config = dict(
    num_hidden_layers=9,
    hidden_size=384,
    n_experts=32,
    experts_per_token=2,
    d_expert=128,
    d_shared_expert=0,
    hidden_act='swiglu',
    moe_layers=[2, 3, 4, 5, 6, 7, 8],
    router_score='softmax',
    normalize_top_k=False,
    routed_scale=5.01,
    balance_loss=0.0182,
    balance_bias=False,
    init_std_router=0.023,
    lr_router=0.00189,
    vocab_size=33851,
    norm='rmsnorm',
    norm_eps=1e-06,
    tie_word_embeddings=False,
    optimizer='muon',
    learning_rate=0.00867,
    beta1=0.9,
    batch_tokens=65536,
    max_seq_len=384,
    train_tokens=400500000,
    max_steps=6112,
    dataset='wikipedia_en',
)
Below are experts of layer 6 (counted from 0) of a mixture-of-experts language model. Rows are named router (the router's row for the expert), gate (a neuron's input weights, with its number), up (a neuron's input weights, with its number), down (a neuron's output weights, with its number) and show model dimensions 224-255. Each number is 500 + 25 x the weight over its row's rms, rounded and kept within 0 to 999. Numbers have three digits each.
After each expert's rows: "mostly gets" lists some tokens that are sent to it at least half of the time. This comes from a sample of Wikipedia text that the model never trained on.

# expert 26
router:552533501483531493530504459513486471513482553512494464512524457481514474492480499489493463482491
gate14:503508508527487491525476490475530528522535519482513468473514491514487508509494501459500523485528
up14:503491477476496508486468537483501565436524513454492558510435532525469540518473452515533479461509
down14:460457491526466512482512482515535504514496476492531501540483484517500522497496480517534509505479
gate15:493492467501510524498496484473523506498450505498503532514501528449481511501511492541492497468449
up15:506513472470528469541477490445511529482498532513501466515505519531510471508488534532467513505532
down15:501482467484508464478509522522499468481519489491490492496521483491477497528471523495521501525517
gate16:481480510496508492527500505497511492501500469497470466491504453497507470491505531496471462474486
up16:492486458512504529504497490522472543511491518485556462506537529525491478537454507502550500528491
down16:445490486527518524510508503475524519557477476520466495484466509519485473491432519495483468501490
gate17:482496483538512519487527507508455499490470520515491488516502563531521513496506491530517465482506
up17:472522535515476525499489530502490537513510519503480434496526485525479484487484483476452450497457
down17:507546496518495483495508495543471467499470512505482504511501521486481490482490539493481512501508
gate18:504499496507506466512531497482483487541494478515486534493563471526482546512508492488483491539523
up18:506455517490504486495515497459521545515506516484519492498491492525513514478496457483511561507499
down18:489483528466503486529473482492534468520453485540517526514467493502538494501505512507475540512500
gate19:506469479493461511493499485504545540514516483503507500538523477471455524510487461535503458480469
up19:495508479444513494478471504468502494490482515516502475507470498526505517490506491523443479497476
down19:480539492522444495497497531500484508489554457530494503484515549529478506513516485489482523489494
gate20:536514446546536515429494471508482495494503495507477520525509509470494503512464444533506497525525
up20:500521559488464496497490533499534504507517476540486467493486492504492477550504464517507489440508
down20:486482441466472471491469496530494530473524485435521492475501495461505501468501517501540538464532
gate21:511523504496510481442495543491496562449493534461496484548542484489501570482491543517520526499490
up21:489485466479476498549483459492518481515468514488478509512479527536476481487530473531542473487504
down21:475456466494516488493508540525512489492465490519538498483498552523503493490501476489500509477521
gate22:492501472476523509514495521527524529507447514498522519504484474487514447465488501459511513520471
up22:493512509463520489531507500540491527487482511505470470493485511496506523516486512483480505507484
down22:532513497497550493477517522501490459497523496512493508520497496525499513552524526506503506526502
mostly gets: " the", "The", " The", " its", " their", " this"

# expert 30
router:510504479515532527506516521524516483486471539494496486495505490495465498480470521476506472481520
gate14:536491477486526513497468520481477483453504560504489498513526478502513484496458513511448520472488
up14:498505464498497459548449492474498518508448466508460481491505516493510508482462482474499482558522
down14:516515493533508470547496530506434493515513529499481529504511495536489468542520495498497492471527
gate15:499508507517500519503476517469498467514446533497476396478474483483520505506444525498515504542469
up15:499484491543485484545458465469515455490501524485472520514523533532524489458473510516499477481523
down15:519497484471487552506480505495532537490519464486499515488507519526482523529498508541471520509491
gate16:504523520563486508509510483562501534531501450505506507471465520493462470499509497493495453515505
up16:487451522522462482515504526481492461506519514457494500494467479539507458488496511517523507480430
down16:495533512483521514480532481539517477475520495504505521505518485502521479499492460524501538510483
gate17:513496508504492454452528537508503477474509467504477492535530479502526488534489503477508489529482
up17:491482494475487479533490483483487488549463520486515518462493458521496482533483502516518477492477
down17:509519461474519514500503474425527504477480505463491509468549465470476507480422508491519547475534
gate18:515527518551543505509516458521500536454488549513503478452480500521502541522517491483542472484515
up18:486468459524515537491511458500494453547501512479497517500534539533493515491517476483498476501554
down18:507494505459519541542517489478465502509495488493461503470534485531524479506485511474467493490563
gate19:505509519518487493495492489474478487491498541473481486466465506515473497488445451498522471475475
up19:480509548481519542527519522527518481506521452463498469491466491483494527546506490514445452537518
down19:501464478505483497461520534507486520558481506471448553476537490507512479516495477497472478531526
gate20:499502476474527487457502497479530504534496524495510502459475479524499470482529480485493511510452
up20:484510470491535473525519505502492501528471495509502475525515512508497506519478485540470477515529
down20:476534491533477491509459542484507496471456521474471488530507494528449527501500492506481472480512
gate21:504490492534485507515477502521442529501495490483511468498471492473523519482501477465493473487502
up21:511493476508488515532510486525506484488479481490548531507538500468488515507536470508501489492506
down21:504480527471492495481494509502513502491460524471463501493569515502486483514503484463495502519486
gate22:505521511516498496480486501562463493462484494498476512436484521509534437487529504466513521489440
up22:473489485517504465504476489439463507462522445498465452479487550494481460529505475506480479474494
down22:477542495493475513480488505522474427498503499509475512500519479524480470516495513501513544529479
mostly gets: " such", " known", " more", " many", " some", " most"

# expert 8
router:546513539500478509538486490512499523526490538497516501497498481527478499499522465509501501503557
gate14:482465481494502481502490515444486501535484487516490503517461550469473495496498479496534505493489
up14:490548455485509461531542534498561508532487520482505530520508459512530517516484528512506512526513
down14:437510548500478484483495551515480526489480512490473524486508506471535500529511488483505520549500
gate15:485503537484469472513530541474428543510473489486503504540496480506474510509511505496477511488518
up15:521487502482526511481527508558482486517480514503483499450494534477462528513519496505520495480491
down15:487487502484528483505474477508499484493474489498517487538480495479494509486507518472513490485511
gate16:483488523465477485501486476506486547489463498551517523478479514545489510512490517519496451485506
up16:462515524514480531465508493472457496485510513480508496448546506505487486507474532533497548531495
down16:522489561508517499502510471494488498506458483501516541447510515468513501476489502494463469501496
gate17:504494499497462516505464513490505491504506535506492521478465476501534506458520458511479497489500
up17:522467522500471515507484490507516523516489494469537513534452528496546489519472495512544511519493
down17:504525531507540497511476540535501549489482506502528522534500519475507502543501502457514510516528
gate18:474478521469496532479461448494507532515497536526478529504507490510477513434470490505491440527458
up18:533516514485508515504509521543515505516467467511512519514520524487487489493546530497545491502510
down18:500518436469497471498472491502492476533483513495529510527485479476522492492576519482506509478509
gate19:495517483503478526513480515538496477498475514503494512498486574492454492503458508486551501532485
up19:454519530524540490526452492529530501472483490521535492490516506496506505474530495526457496518499
down19:458507529456491494495458514477466509489512474478477516504518514510500533515519470536462505504459
gate20:484541503504505456461472477485543521484487492482473503472551496484524504499507521476472422519456
up20:483505502460470497504502487525507501479413507496512521452493492507461530510487467522520496504523
down20:513520506562457451487470518540503474518478509448508511471494507500480475473486426534517463478475
gate21:539491498509476508511494534521491534502499469474480513525485512515483493527512530493476514528502
up21:442512534506488489525502506442503482482491551540512505502519526509497467519509443514487492513448
down21:470494531491537537492464499505503491496513515502463506518501481504507447515490452478456479509478
gate22:496521483505485526478470465517484462519492488499500493490519536489528453560471530493511470492475
up22:495480502522493472468479526487488550496477538484514526464500543475479517540435490531508480470524
down22:476484479458497522487546505475476513480511514493518514519476502481479518540497500493482509490433
mostly gets: "%", " %", " a", " top", " final", " total"

# expert 20
router:512469494506513505486482460514530514455514483496477483497462487519513559526511490483489493503510
gate0:519518479481516476486494515491487508521511526504450488519467489466556434508531472501472522497503
up0:527526505490520488555516523497555518474492453523481502510543509509515510457480478494495537498498
down0:450506539519510518480481501473499476501521498515465491480515484503474513519464522502491495514503
gate1:513529468531528492514454499479514499478489451503505490462466541524503512554473492496532490514468
up1:472508514524487485494485511525470524530491402513491517453517489490495456514505523541571525494517
down1:471497479508463477457533465545532451474503492496517496495504518515520449492515499476520516530492
gate2:454512488499508504500501456501546543504485501496531528495480494534474499492512516448536483487505
up2:458466506478479497506504486476545502513521499490503487502516505484461496495555503481509502510510
down2:452499462491484514506432465508455520491498502479495519479518496506488476490489449487525469518547
gate3:527503477468522482538506481482473465478521490506516507528545500494507516523523492505499498487462
up3:507495461534493500496470518487493502479528446482507501472509477488482508471487511499498504531525
down3:500474461502529492504468466502482487535471506527492502491546502526465505485485447490542500546518
gate4:517487501470526492518494483503489454468572542482512503483503490482490500516469489495502521521466
up4:521527513509489458548526500474523489488459484546483498470453492527441550503508499456483490499458
down4:457504446497491481464490510522532498497472474498531502488516476533498497504487509427515538489485
gate5:477494450463503515515527511506493502518490520512407506505493500540440502493529504561489475443470
up5:513497495478511499514515507498499524520528499490491502468454526503484489552475503505454545508503
down5:499529478467483488445509494492487551490520455505494498493477536519510476518527475489498510484511
gate6:520495486503478483503505485490535482475491501484536499480522519520482469522449524502476503520489
up6:492463471429491513510522500503527507475503523508497492516483498504514488538488500483532496476529
down6:527449510481550519504500514501533569495454463499475499508490510521520475530474489521480520538481
gate7:494531483537493512502480528482486538493477489521502506519502476517427507510513513527510529539474
up7:495487488483514527468456504501487491508508524490538532565461515527506479494528525510489483502461
down7:497474503483518521464504510464507469521515546476506496499502536521498496534512536548518467492508
gate8:540516543492494514507471487534512490490478481499473488455498484518505512457519564480498539495508
up8:520522474501473480464485464481525539517474526526493549549534483494486493491483451514487479500468
down8:444522508500489471492453531484487481484523492512525500514493512498473509484485481515528494445529
mostly gets: " de", "p", " d", " D", " P", " Fl"

# expert 10
router:472470508515498505504507479486461526494486487545506530426474437505483483498526544512511492465521
gate0:463490489506492473509525529453483481504544487540524523464530491532523504498494550495484508560492
up0:491475491489485498554489502477499479524535521478528518540510481557458513484478536500478524540559
down0:493490482537478496544507484506503484507487511517499544466467472482522518525523485524504505468501
gate1:477530513509490503502476502511460466519477482480484524504487549549570449482525528483511521523463
up1:504508536514512511499486513483494543472500515531505463522530508487517491489477481499442547464492
down1:487501484543481496535498529480477510504488515547512549506488556502475455506471522492543529520456
gate2:540503509496456481508507486527550501500472467518537512449503444487510476492460527504447508484490
up2:501485516499503501466430511517522493493473470506482470519504508512506496513514505528472474459506
down2:465490455488549473502499515512517496543448524500521535534514488471440484494474491509506488524498
gate3:508475507481512534503525503505487494490500489509427537499552484507465506529517534508511564548468
up3:515519508526499500422478517491522488525508506455539492463509475470495502506507522523479505492506
down3:488508464485475520503487486455489505511449462523550456500476514466495525526454506493474519510489
gate4:481513522492500473500530516455468494473515464443525545491518496495529497496490476517502512480511
up4:532541493474506492512539499537460472501502535498487508497496481527481582502510537490531507508492
down4:489510489483501473523481492488526509492492497513490536500541514503510509502491517525472514495465
gate5:486481493524452492474517494453522515509492514465505466532499489515515506415501522485485492470519
up5:509508522525465535498469481500518499512516463426480524551504490531492469460516473524516484488493
down5:499538469509488484482525504538493494497498528481540463541543477504487560471489500503511523527480
gate6:513519493527478488524486516468501481506497527486486508494547536520477473492529528484454472517501
up6:529527506470491497502488541507508479500529509467498462506567508477526512485511455507493529508532
down6:554505485499483523482512512535468499475508492502483503469524519507481565504499492513500542536500
gate7:518467504496505507520493462519479526460528513510503528500482506461466500540488520484481502498508
up7:508481499459524504481529516472496499472520461517482491468459489570490472526532491501481509481490
down7:499471466507524521543524509475510510515474495496516516493487461482524532533493438507495527489479
gate8:482454496495492515527502482553509556515514461498499480495461520535506463506496503510541463464493
up8:478507500509499502558486479481520488468481512523526510481477515506497489500482488519512495500521
down8:484541522490494537478528520536494525482523466510491504438477527476512493492525479488495507482502
mostly gets: "inn", "ø", " Mc", "ough", " Gre", " Ros"

# expert 21
router:478447493462461470535459467493511487525482451475475501470527519475505520513516472509486502547511
gate0:494559486522537515493484489462486501505522496484499473507441444493496518479480467506507478516475
up0:511511519477493467476491524503499481509467484479472513474472514528521524497496487471541481546479
down0:467535465475501490446495489513483485468507529503480482503498471497468480509489531485514495506467
gate1:483503460502512472479494495518484480534489488441471526482507465498524496521499521504508490527537
up1:485495540464475464493511501517530530503503539489509500483500481496466541515479541526468459533472
down1:538477537523518510501479452511470493509523452487439520515495464505474523531475459512482522485469
gate2:516491497513511433496491493537452506515524469508479515515522532528544513511457479444475523488449
up2:550506516465504450500449460508459524479503481539494516485504548519482492506475442502478508480470
down2:493484486524498498514504475513495493480538453520526488483524513508482531513524511474504501537522
gate3:488533513504554519481459477525510513547512531521492530504491472491487437509455517512507524525489
up3:516477495488466515511535524483497448526510438467530498495500466483501508518500510512467514488483
down3:504539502509496436505452504437481487497497512485508471482515518474471504489491522496493539480461
gate4:498509463488496492478535476476505482540523495517512481484506473490491457510497533503520499564515
up4:477465489552489519505481514514500494528512464499525541468488514506541473495423497519493472489483
down4:513483509514517498529486500464492550466481480507468486546458473508509472474493499473477490444533
gate5:474495509473516460486488462519480470507513502525496511486478526522530473507509489465480509536494
up5:463496456457532510526507496441546516552479499513516489533540507507500523480473538482522484519484
down5:473479498508464496495498480487560523514428493517569502495518463481496538500500494527491470457513
gate6:476493473470519514521435505541478467504495503555478456507481540496520462533514514493479523544461
up6:485479487466517523502503518478486469512474515431477481473517469518484557503485507482471482471505
down6:477487458535465534482493480485493432521475495457550501500499485525481495519503497495462477522486
gate7:496507545495519501540483493559491491526463521480517479499452483489504480485547522457466503534493
up7:464504530524516493516462522530475512497471424510508506486537481525488513544486504508507502482524
down7:468476539529515453497484483515489497474460457473517491457519545505480549495509471503508516484528
gate8:467445473501498472519535473499504515463520475569497476535503523504452515452531521489506528459498
up8:486542516474509505522488520495481542493495442484492474513495467512499466509526492468465516487547
down8:490503545470496545511503547517488466461470525520518520518482515476493527504505484507509523515510
mostly gets: "|", "=", "″N", " •", "-", " FW"

# expert 1
router:541503497500489482541458471496496506540467525480515510474498529520527520524528513500509520509521
gate0:472520499529493504475526499520534499517528511494509525464518482520513528534526487516501515526525
up0:500536512501521558521513486518490509526492578500483545482491516487483507454488523493522483450454
down0:489497483485545480476486569606492488489498475495485471499488527543454498465510494482512510477523
gate1:530490518512540471478426524521477478493524463482490554482528540479490490518523529477484558450484
up1:496483526495496531478515500560492535511532473564506527509513492489458497504473477527509457518545
down1:494527518538544486519512492490467497474505528491479496497525500489522456509514472491513529500483
gate2:521510533487476485508504469516524486516483497524511482486490502495557488443541518515510556545486
up2:514515512537506494466516567527486473509502508468511468541523463482496535511463487455526492518511
down2:521537486499507466487541530481493506512559482469493485507547475535490455487495488470525517496528
gate3:501532522517483495522497508483510486532509427458516527505450472428433514519473511517492508470455
up3:543519493463495553462473544501480488501547519472483502465502480464480483486555480497538483491533
down3:549495507519514500481512503476511451480501538464478518498461493509471500515491550494508514506476
gate4:551503468510500514503510492463437486485452461499518477459469474517497535485490506555563497524462
up4:497474453492513485479474506521497519492534514502494520549462506496519504534524532498505498494452
down4:509513451459512514491493525509484512519529475497516486506462482524476484470491525489523504474453
gate5:485462468495444511506497509465460453487480474468507420506503485472557509475481518516490485513522
up5:468496474476480483484495471473497468458522464503505512519538527504510477475492461529496536500498
down5:493483504529482501491531537503461510493493507510522477490468469535480488502511507516518472477524
gate6:524527493501511490523479457528531486531426450529490475510484481462507482513480498514466442523471
up6:537523487515498522529487480480481517494470473530494532470505493493476475479514476496470493447459
down6:508505479486492471516504494502495464520512504469489507481474509544497505495527516515512498487516
gate7:563485457499464492510531509504458543465532508483494484475478509513523499458529511459469541478459
up7:474486520513476486483484522513494478483554480505517512535473507510535506495490473500498517515492
down7:486511468490540489511464483499492472513537488514523545476473490489489494485504483483552484489485
gate8:467477500464519543492484475497521567526505491477522500507519441523492539473540516547495473524480
up8:468490513478516457473496480542522500506509459486511461516481496501514509504478470489534480530515
down8:504475479509483527525467504438453506468465495491489428480530471509464503534505496485481462462499
mostly gets: ");", "\",", " ;", "\";", ".;", "):"

# expert 11
router:543493469477478483527501538520494456475469528534532501484533467459540536508451498527491481482522
gate0:497482494489505485521467471506505522461528517534480496523527510519508487478499473485495499431513
up0:493519488461498500487471496514533525500543497491520501490510501533526531478519469513552498483523
down0:481459458476470473506541505483540545507484486523477522450474480495503474516537508541460524525535
gate1:497490552526514508484479512503484529549526454510508493502494481484516468562492525474568476489489
up1:527480507475541518466524466494540478537519541547491490499546478446504558492474490478441493486533
down1:476479435506475465454507490495505503486444482558526476474453519478469461466499502492501519516508
gate2:477491489505504481486489483531532527507518532480517490506513513468490461496525489498470509502507
up2:474541518478541543498471498430534536476535521510468467549506533522518519478506480483474495488529
down2:544522542439551510509521519509479517566526501512484482496510528481531491478473456503530502508499
gate3:507497529465508531464515471522511500474508535514521512462459467523521472476517498548496546501514
up3:496518496486512544485494521539494479478512414514486526503506507494509486506469528510461503459553
down3:529517492432454429504517512523509496461483479545503489453515518498500495506469489502535501528509
gate4:508500468499482508498490488472506496550508510495468488464520515471502487496521522472559485540501
up4:532496508490530517524507488481472522449534484507526479515443506519467498485472493435512480469486
down4:500496554487486510508485509502498511519506514474475490471533543519506463455487523522477530501475
gate5:512504460473521492524478473507516517462542488483475434492493489492493479536469500517540525494481
up5:538515496494527510487554518495500485540540548521460515502510517470520508522553473507509480515522
down5:481515514507522539561481474543491497501525559491537502477510496528520457512475447510542449489500
gate6:475477467504495492530448525529501468530456519482492506489495484513484454495450527531512490501465
up6:521520523499529467483464494482554483493466470518489498495459500511480484546477462480516515461535
down6:522539503497429476480461474538500500547501463509516493539527525512520522440504512498547530498507
gate7:486477544513529501534480510471509467470518551518492482516514528458465518537494498479431524477462
up7:482498518505477514498516528541490515517493499502494464484571524522545521509453494516494504443515
down7:499517455475490522478498505523462473480495507494554543495450536488538512540471443477494473485503
gate8:524496502517517503500538486497490460532532482509475488509512478479503486457542514517454475463504
up8:464506459477526506501498535444528443443515497496495509509484558517489515480532494466501503507481
down8:485505559447504535494492512516479493461506466496500501501530478509450500485498509588485511468500
mostly gets: "LP", " IRE", " Av", "The", "BC", " The"

# expert 17
router:497473510475468525475512509490479508473504486539519517447513452483459534520546523538521501464492
gate0:487493515491490507473497464467508473466479487446498502495539477467488540487485507486511488480512
up0:547493480527463514475516524500560487507498508450467483486518478504473531489488505480481476496524
down0:507494496482488501556533546493516483515496497457475546530525527502501460502517487507500455476548
gate1:498485508483534502539504504528539509446502496503496535454477514462448510495517512494482506536521
up1:474494457491483546546536456525494478462513495490512464490530504490479511482519500536505515481536
down1:510511554510487474516565494475490481484478518510508527484475501433455438513515528537488511471510
gate2:475556508508471495502519512478497503486507499489497485486507501521557511509519487500526503522458
up2:484488533473490442483535495473556498449517492503491507496520515528478484509516563491476534461484
down2:481497517489458529523450491457515530498475485501475484489524517497513506490478483461492480478536
gate3:476472507537510533552504530524520490495572513467560512507539459517442514476494498476485490474565
up3:540459482486498473556495520543510503472483503485476491504499492495452487511488470483523507511497
down3:510517527453477471457542494453507503526527480510504518524500487525483543495524481479477503509502
gate4:458502493557476525538461475524429521551469495527526482519529505505544475484475545494514516491494
up4:502461502479481444500501539484474484490545502505490540521506467489498480509508478500471553519495
down4:512446484478503458463485518541504501480535489520502510459494542565488449498452542456515481464545
gate5:472490477471503491499500462480478493469487500509447502514512489527488516468507529514513515469470
up5:537509486471463493456465478482506485499520455496473445496481516448477508500503488515528492474493
down5:485512502528524474466498507512497483510501483510494499511427490530453523507511504538546522544521
gate6:453537498534502473517505505514525494546490500492554464480469496497476496490500533467531502545495
up6:501470475467558506496530485530541521550505501466473540474525517507486479446503486531543485485522
down6:563486493539525483507468520515505512496513483487531528491459501501463499526548502520470491502501
gate7:530507508464497470529457551462479493506510502458468464564535468494497492514489519493474560529529
up7:519492459492522483500481523491536504527483489493481529505473532495457589502525477533491553464511
down7:492491527497490510524488451462492490434490476487495510456486496474511421517545490502504520458504
gate8:474532507512535513457536510523481498543533505490496506516503458484521527515519536493496505515510
up8:525502486482490523502502504498512497514449492509497500508485502526480476517494482476498488537486
down8:478508478516544569508517480486529473506494453478541500519492492506479477532507501427545501543511
mostly gets: "Ex", "mb", "/a", "م", "Mar", "Al"

# expert 6
router:517486510477475482509498482518504536479511488462475535483523520485533508522517451539529498528518
gate0:501470515504501489495541494506501565498538520510505450506519503507482507517508481506469489487500
up0:528499513510500475515583520503515546540508489506525516493501481545482533494493531504520533489473
down0:505512478484509514478515526534528469504471497505481504463465475487533492500485467539482531547495
gate1:473534485470485509516526501538505516533494484529526519477533503555498543510502518508524470494500
up1:480527468516537526499503519463521505511508529520438483502447490481465527508525546486474475496556
down1:540467557536535509482540542503479448487533453506496509502511501481513501507500510501503516491433
gate2:487527507520557512502512467501526523461516478472502471490477493487513491506485481480542514503483
up2:452502505507538495509489513490529455486495467497552480506497556439517490523511493476482511501491
down2:494445515479529498483560510501536458485516488484477469479457516494511464453510503517525520460470
gate3:520490524450485508551490518513508570495507523461520448504508488527509497511502501515482441555532
up3:512504531504507490508489541453478540514555461516544460544501510546439474476502511493501495499480
down3:483514490506544479530542573521506542530496448473487508469465501491483506483469500498499486492468
gate4:496488529481520520514470537499484491577489466497489512504499497545511483512481509453472514511504
up4:487463460500497476477477527539541484468502482481512487484462498520496559475481464492481491490506
down4:514535550520485497472467464480460489497509472500514440492463518517498483508472478475486481519536
gate5:493525518524470526498502415485501506490514513514525470508479530490480467511489468514514520501501
up5:507521563476500493426487484500448569491545524499531484461495498523509516495495509498499517566506
down5:517501559519519498493512478457510496552496494485506466500513515537507488498522478487484488494486
gate6:508529508492538495523489504529501520505529489529410510476461514567524536508547533494482477458480
up6:517493468550455490500564457506477543514521465475506491507541510514487478456528517511492520461496
down6:523469446536473536518441483523469473498482510537540523512473439499468500444469516500513484502524
gate7:535458454531459500525507535433518474510515467472493516515503522524561524506522493563521498494491
up7:473501549506492479473507511466520527533502495483511492475487509503534553523498504544440467496475
down7:525462481487470501491465531467531519516512424480516556459479532478501503485465480516518532436494
gate8:491492485522482475494528496506496529484549482486503483518509488498520475490504552471519475528489
up8:500473496474491538486484498499496450547489530489524530515527506479440537505497513533524563480513
down8:488527477516487479504476572486464456492501546506443504477501464515512513501531518497506492459516
mostly gets: "|", "″W", "Best", " Tonight", " William", " Fort"

# expert 16
router:532495466483480508515490540529497480490465529532509509487548475457527538511464505521500481478522
gate0:525478558544503508483507492502501516490500520505525492456495545513489493455520490470443503551503
up0:469507504496491522472511470497492501500468512540477511524517530492439489477521508449509470475486
down0:516446508468485488493514503500461479483440508518497482551491511476504497515530513500497538526528
gate1:492531506506476496496528474517491519506513473498488469512509505514520464532464537499522462512507
up1:513511513485506500529498482544517501537507496515485500506521474485512481490453524491462495476514
down1:453507480492477505495512517524490477502499525501467487507476484537465516472541518500460499472493
gate2:525494512459516488487497511551488505506522472526492524530475492499463517508523499478486511486490
up2:495480459500507554518489542500527507477498514480521501471454513530512522465495513479477495560559
down2:511518477503505539512519512496550509445498526511482465499518471493460497490554490491507493483498
gate3:494510518525525472453500507504457467477531507467512500503501505526538542540493478464547501537487
up3:483498491496494517491515498460540486496492476490502494471497524503498466472533531464494546486508
down3:474471465498521520472520488486548493495522486497509559518492495516525506532493510481495508477482
gate4:536512521498538522535510500477468462537501448490517484510505495545525485493476456453514543489490
up4:491483477497508520498517447543465475511498489485479548515513533457488473506481507473529465513462
down4:545511556497465478465498476478447532486491481504508522532549485519445498487559490495530550502455
gate5:453497545530513483464505491524481468543514465503461520495526544526521490489490492516486483507473
up5:462513506452535485459531493529558558469522484491470474497483521467499540495491485520496542513455
down5:516475525494513516488490506533501475540520461443513511590457515553475465493466495510487515520494
gate6:510487500499518506496532499513528496505425487462461529502493515484502504520515470504474518484496
up6:486491489485529489498512531459457526486474435477446498501502472511485565493523511509483500534474
down6:524538477508497518485511492484518471498556501499523518501489480452500474497501507535523523479534
gate7:512457521482504472492475519494499473486498496492478483524537495439507475501509517501471469472496
up7:492496496484484493530511513533499504492504472534545495502507516452484492545487506462469495519463
down7:459502534475533488533502544555496477525524527490521532497495536501496503518507518508531507529493
gate8:501445470566484479459480518525512522500530447499497499513486501526508501500479526501483571476516
up8:517475484416501518487562494509484493507511539540505502486494500545480489483492474488516501443543
down8:521548500488500498576503484472494464543504518485511516487544515436516524528484507484520482473527
mostly gets: " Scarab", "′", " Amin", "oro", "aged", "aeus"

# expert 25
router:508498435503481510519472481520503479513513457494522531536546488477502524502511472559518491477462
gate0:550503463519514472524504472465515491498504519494531524466490498531486504490521510533484523533464
up0:500505526532446523539531482504475479488501518470494517497474488468465485515554468491489510461508
down0:523445495522472477540459531494516579455467538484526464548504475536516523474502502463487516462544
gate1:447495448497520508502475493519515528494532587475529442500455504514492469493467535510491491496477
up1:525529481514499515550515504473492481544479497498512508498507497507531490529483524485484480491468
down1:477512502483498519516451485509486494485478470485476467494522520540478510484462530497443519543500
gate2:508515481472534533514496533518495521501489488513516472475509486466504502494487479527537490432514
up2:466498449505472451506481540486509464516486473534531479545471565546505501521484520502474446465513
down2:526518472542469549506516495513543538525513473496503509497457502518483485528505497522522534472505
gate3:481492498532507499503481514446527528461464522478507456516524477493518459508471505450478505463521
up3:503483489503473496495516464499509475451458494489497472493533489526535492535489529516524434515494
down3:489487515452528492491486485505450475504520499472506494508512494502484487494496525498450494524547
gate4:492511485499479512493497476486448520469480456469486491520496561474517539520516520511494509497519
up4:493474523507482538487486493495467552511486513541470461496519507507518485513497514522494492484512
down4:489539444494469465435501510544502514462508465462471476509501501502496446484491494521516517482513
gate5:498511496506468528559503480472448500506491486459488486458477502480497478534527484495476477523513
up5:498482477510496526488516476522491526533488545492469501475517534520516486531468551479493495546490
down5:475510527478496469536478492512475484489449532469527521511511500484494460524510475546513557520491
gate6:476519485489471527497479499501530458512502518454491480502509523528544463496526515519466485468512
up6:489472523444488526463500520542496504547460536475553496517487480533534538494494474493511469497484
down6:508522486483495462500509539511498486504484534501504504503444536519504473474455526506516463525512
gate7:524452485515547525481497512490501461458508499471479522462505527475507550497482537517533478543473
up7:496510520470526497487463517515484538507536485479458537531487474457543477513504495479519517493522
down7:498559489466483495528553505522517488539524522493508484496514498521527472493563494492502511472520
gate8:504510506517477502520504494528481522546497500512478490496450489515457429513514466460512485487483
up8:523466508470466531529508522505529489501497544504563482556479504471489514519469512495475478446498
down8:483547496497484522505498494516507516518506524547526525544509529496491503490530546549486514512520
mostly gets: " |\n", ".\n\n", "===", "\n\n", "==", " |\n\n"